python train.py --d_model=384 --n_experts=80 --d_expert=64 --moe_layers=[1, 2, 3, 4, 5, 6, 7] --n_groups=4 --norm_eps=1e-06 --train_tokens=557100000
Below are experts of layer 2 (counted from 0) of a mixture-of-experts language model. Rows are named router (the router's row for the expert) and show model dimensions 0-127. Each number is 500 + 25 x the weight over its row's rms, rounded and kept within 0 to 999. Numbers have three digits each.
After each expert's rows: a language model's description of what the expert responds to; "comes before" lists some tokens at least twice as common just after its tokens as in all text. This comes from a sample of Wikipedia text that the model never trained on. Tokens count by the router's weight.

# expert 21
router:503503489516455478513514538482447520481484543512514506506497499524442510506488494471508514488446482487536512480535507534529498506489483512458474514507523508523530543475478520470485512494517500545520524510503489468489522498507497499528518469545516522507487493507493484453508475464484476493528486487471456562504465491504517487467455470455496526463482473491507496485461471499521488504469
It responds to: Institution name heads
comes before: " of", " in", " School", " League", " Court", " Council"

# expert 61
router:531481509495491507560526482480525513531518466533475506527471476536493555459528495432503509504477547502514477502534539476500514469442500526521538513504515506529472460521488500484548548522465440489534480490475471492469511456522473475518489508482506481551539448522520504477487559535488482505455506470425472466491501490519489509507496513498469506522488497496530513519517533492504522475551
It responds to: Temporal prepositions
comes before: " the", " his", " a", " its", " this", " after"

# expert 14
router:529495514530511501465515493509511478505493501494511477469494503509528459496471484553484511483558453513475505500521473473476547498498461495491496520521526496447515520524498495495490472542501525474535467512531490473518503496524472494516462516501540467472506507491504485534478488484470504485505493447491492520496493514517486504481486521522497498481528532507500463532502571480527563471492
It responds to: Place and group nouns
comes before: " of", " in", " and", " was", " were", " for"

# expert 63
router:529508504527509462473566486509477513513491454479547507510511453448502467511487535485506478502469518479490503511473491521530495447513526488477476532521496493441496480502468485482543482482546474473484492518521511470482515506503486505492518482496547493484486488532516487499542523520444507449541458483481517535512479500480475479526479543457499515504499486472490509493465486493487469511529
It responds to: Closing brackets, line ends
comes before: "\n", "-", " |", "|", " is", " –"

# expert 51
router:492465516528505490551468461509492462487449503473470509460533457483516510551520475499481539550494499503477491523460536516438498498497478488499479472543497489503521491496493496468480478505469495508472504459516469504465530517459495496522511500492527495500512486500482475490504490499513479519464514491523477488483497486488465564491490472526539468490496522537493498492531468474508541516500
It responds to: Reporting and inclusion verbs
comes before: " the", " that", " a", " to", " him", " his"

# expert 8
router:526499509503463480479489542517504478501511518510475500484477472466527500545475508498496489501465523469472502464501488469500503475474489509526512542509507522519452532487520558512492460515483483494506544512536479432502450519451503485503556501474522532491491489494524458506492495533468552500536525487482527487515472500467513476470467472555468497570448494567464496499492491490511524473517
It responds to: Sentence-final period
comes before: "\n", " The", " He", " In", " It", " She"

# expert 3
router:512544473456488486505548456484418527504488509508478538485474510514477480526506507439484474518456519474460485488541528522477488457502535506524517480504520468489512550492467482505499524510497512446530501533510463537537485493479509525509512496464493498530511520489510481526518493499499520502520526525526476508492476491536447523488532538491491496471483515532446526502475521500471509533482
It responds to: Infinitive to, years
comes before: " |", " be", " (aged", " –", " (age", "),"

# expert 45
router:536491501478499504458554491498504533494490490460520498489479538485490494496514506497511501539458534490465488522534476509467508501489503515485482500530511532507476492522505479487514469452487472559516472504501533543533526527541508464488525494490513541527510495548516512516493520462468505477495458502471482503501471493468496489510466548488496481487527496502514476494544485524518506504522
It responds to: Table pipes after numbers
comes before: "\n", " 0", " ", " to", " 1", " by"

# expert 49
router:517466473501508506452517465479482483503492504491549510503474542469509520533513553517527497433480460478476508484549510479517473465504503547531499492479520559534447492533462452508504486465502497526523455516508484520466477521528498483526476518507459507516508460502463515445471478483544500495506547507490511530493544496509464495446482542523510492459484526491495486446503461477514560467517
It responds to: Locative preposition in
comes before: " the", "|", " a", " his", " their", " order"

# expert 25
router:491509519519543495493515477526528538489451525473481514477487519493474470474534492476454498494490496503507532465510532520502481538492508513487524503492513492514489518491476509521532465519513542488514454509548451516520525503499535496523500511487509496527486510513473445480533490495505498478473507505506478510509447484488510462500522480497540497491497503503506504502464487497480529484429
It responds to: Becoming and state verbs
comes before: " a", "|", " well", "-", " an", " known"

# expert 56
router:508529520487527514464487472472479515499462495506533514500494455518483530492499513538511439502526514498491478531483490456517515543513520497538510534458519502521477513486509498492492546485469502543506497489500465496545462529483450515507486486484501507518511516484541512484428496506545494473467495496493523496520452510492519524516487473470492528474463497479510462461500523541462486475486
It responds to: Partnering and opposing verbs
comes before: " the", " a", " with", " his", " her", " by"

# expert 18
router:547490530495507493499519539472467483516512470460471481527489487515486512504528501523521487502526519482476522480531532478504549499504502493501494499478512538507460536498510497545499482527486516461536487474526518527496457483519531503460489508569494465493501452504498512522482461495516478485485466459467511497480467487473464490513520453467529529495472547541487507491504516538535488496448
It responds to: Word-final commas
comes before: " and", " which", " but", " who", " including", " where"

# expert 6
router:537480456512497472489497516506457466489519527517531497506489500477506545522514537474469516491486502446497507523463510499463513486470530491506544497474498508525471526474504488484479520518496547483492529490506474530502489500502566465471528503491512496498476473500468522531516476519504479488454508514493484493511522520532454494525518467492460520518467505487489465452514463516501494512481
It responds to: Clause-opening conjunctions
comes before: " he", " the", " it", " she", " they", " there"

# expert 43
router:504510539437472515485537513461526499481477485495488468533472513540498497495524525537500493469494521488540490521510486533501446509489502488477480525482512474495551470474526545465478482491534493495463518519501480515530541508515513473475470504510487492466509512472491469525471439485477507484485470486508475515508476523492507528514504564445532475483513476557495473447461531509538510557559
It responds to: Line breaks after sentences
comes before: "\n", "|", "-", "The", "In", "2."

# expert 20
router:531513494520471535508530487531517509541455451481530540551539456510506486465490455542461498486474523516551497462511476460520477520549483495494484554474524516549498477486478469523507528482555486506529433485505485546494541529497491458523523509504481498514519459509512507540500505531501518537477526541512524488508519490529495519501508522494480494497547512489498468505500519491511504524478
It responds to: Numbers in dates, tables
comes before: " |", " May", " June", " September", " July", " January"

# expert 50
router:528465501492521551512541527486495453493520501550497511490518501509476469539480520502464518519482500515482507500472508467475473534484511522478491497497488484543455502511498499518487523519495510451477519496500484477491507548536485492507485526508509498519485432507490498465490499539543500481488472466487483490479477489497532500547515440468476524498491491491447553460506477576507526488481
It responds to: Occupation nouns
comes before: " of", " and", " in", " who", " for", " ="

# expert 54
router:485479478486524448529524499492474495497487445444551491493439478430556505529484504470471489521471497469524474523495487494494535549466543486509488510528458518502521517512516490561537494500516508470481504503468499514479541503510558498474512479543539510516474519486543520534568507501509545539524501495502480513445543532501504513489514496469561528487496480486503521494479490483445557502489
It responds to: Surnames after given names
comes before: " |", " =", " was", " (born", "'s", " and"

# expert 55
router:489490465480518499471472482508551472536504497525498495519491526482507504497510525498504497525473492505505532525481491479465525523540452493506487504521504472458527479481477475494451503509541492533484514487521506490454483518494489513518506498492477472447518518514504462504463527523469485463494473507515514498508476486517492509497512487557460461473480493533504512460485485482410487507502
It responds to: Table and list delimiters
comes before: "-", "\n", " ", " (0)", " Party", " Year"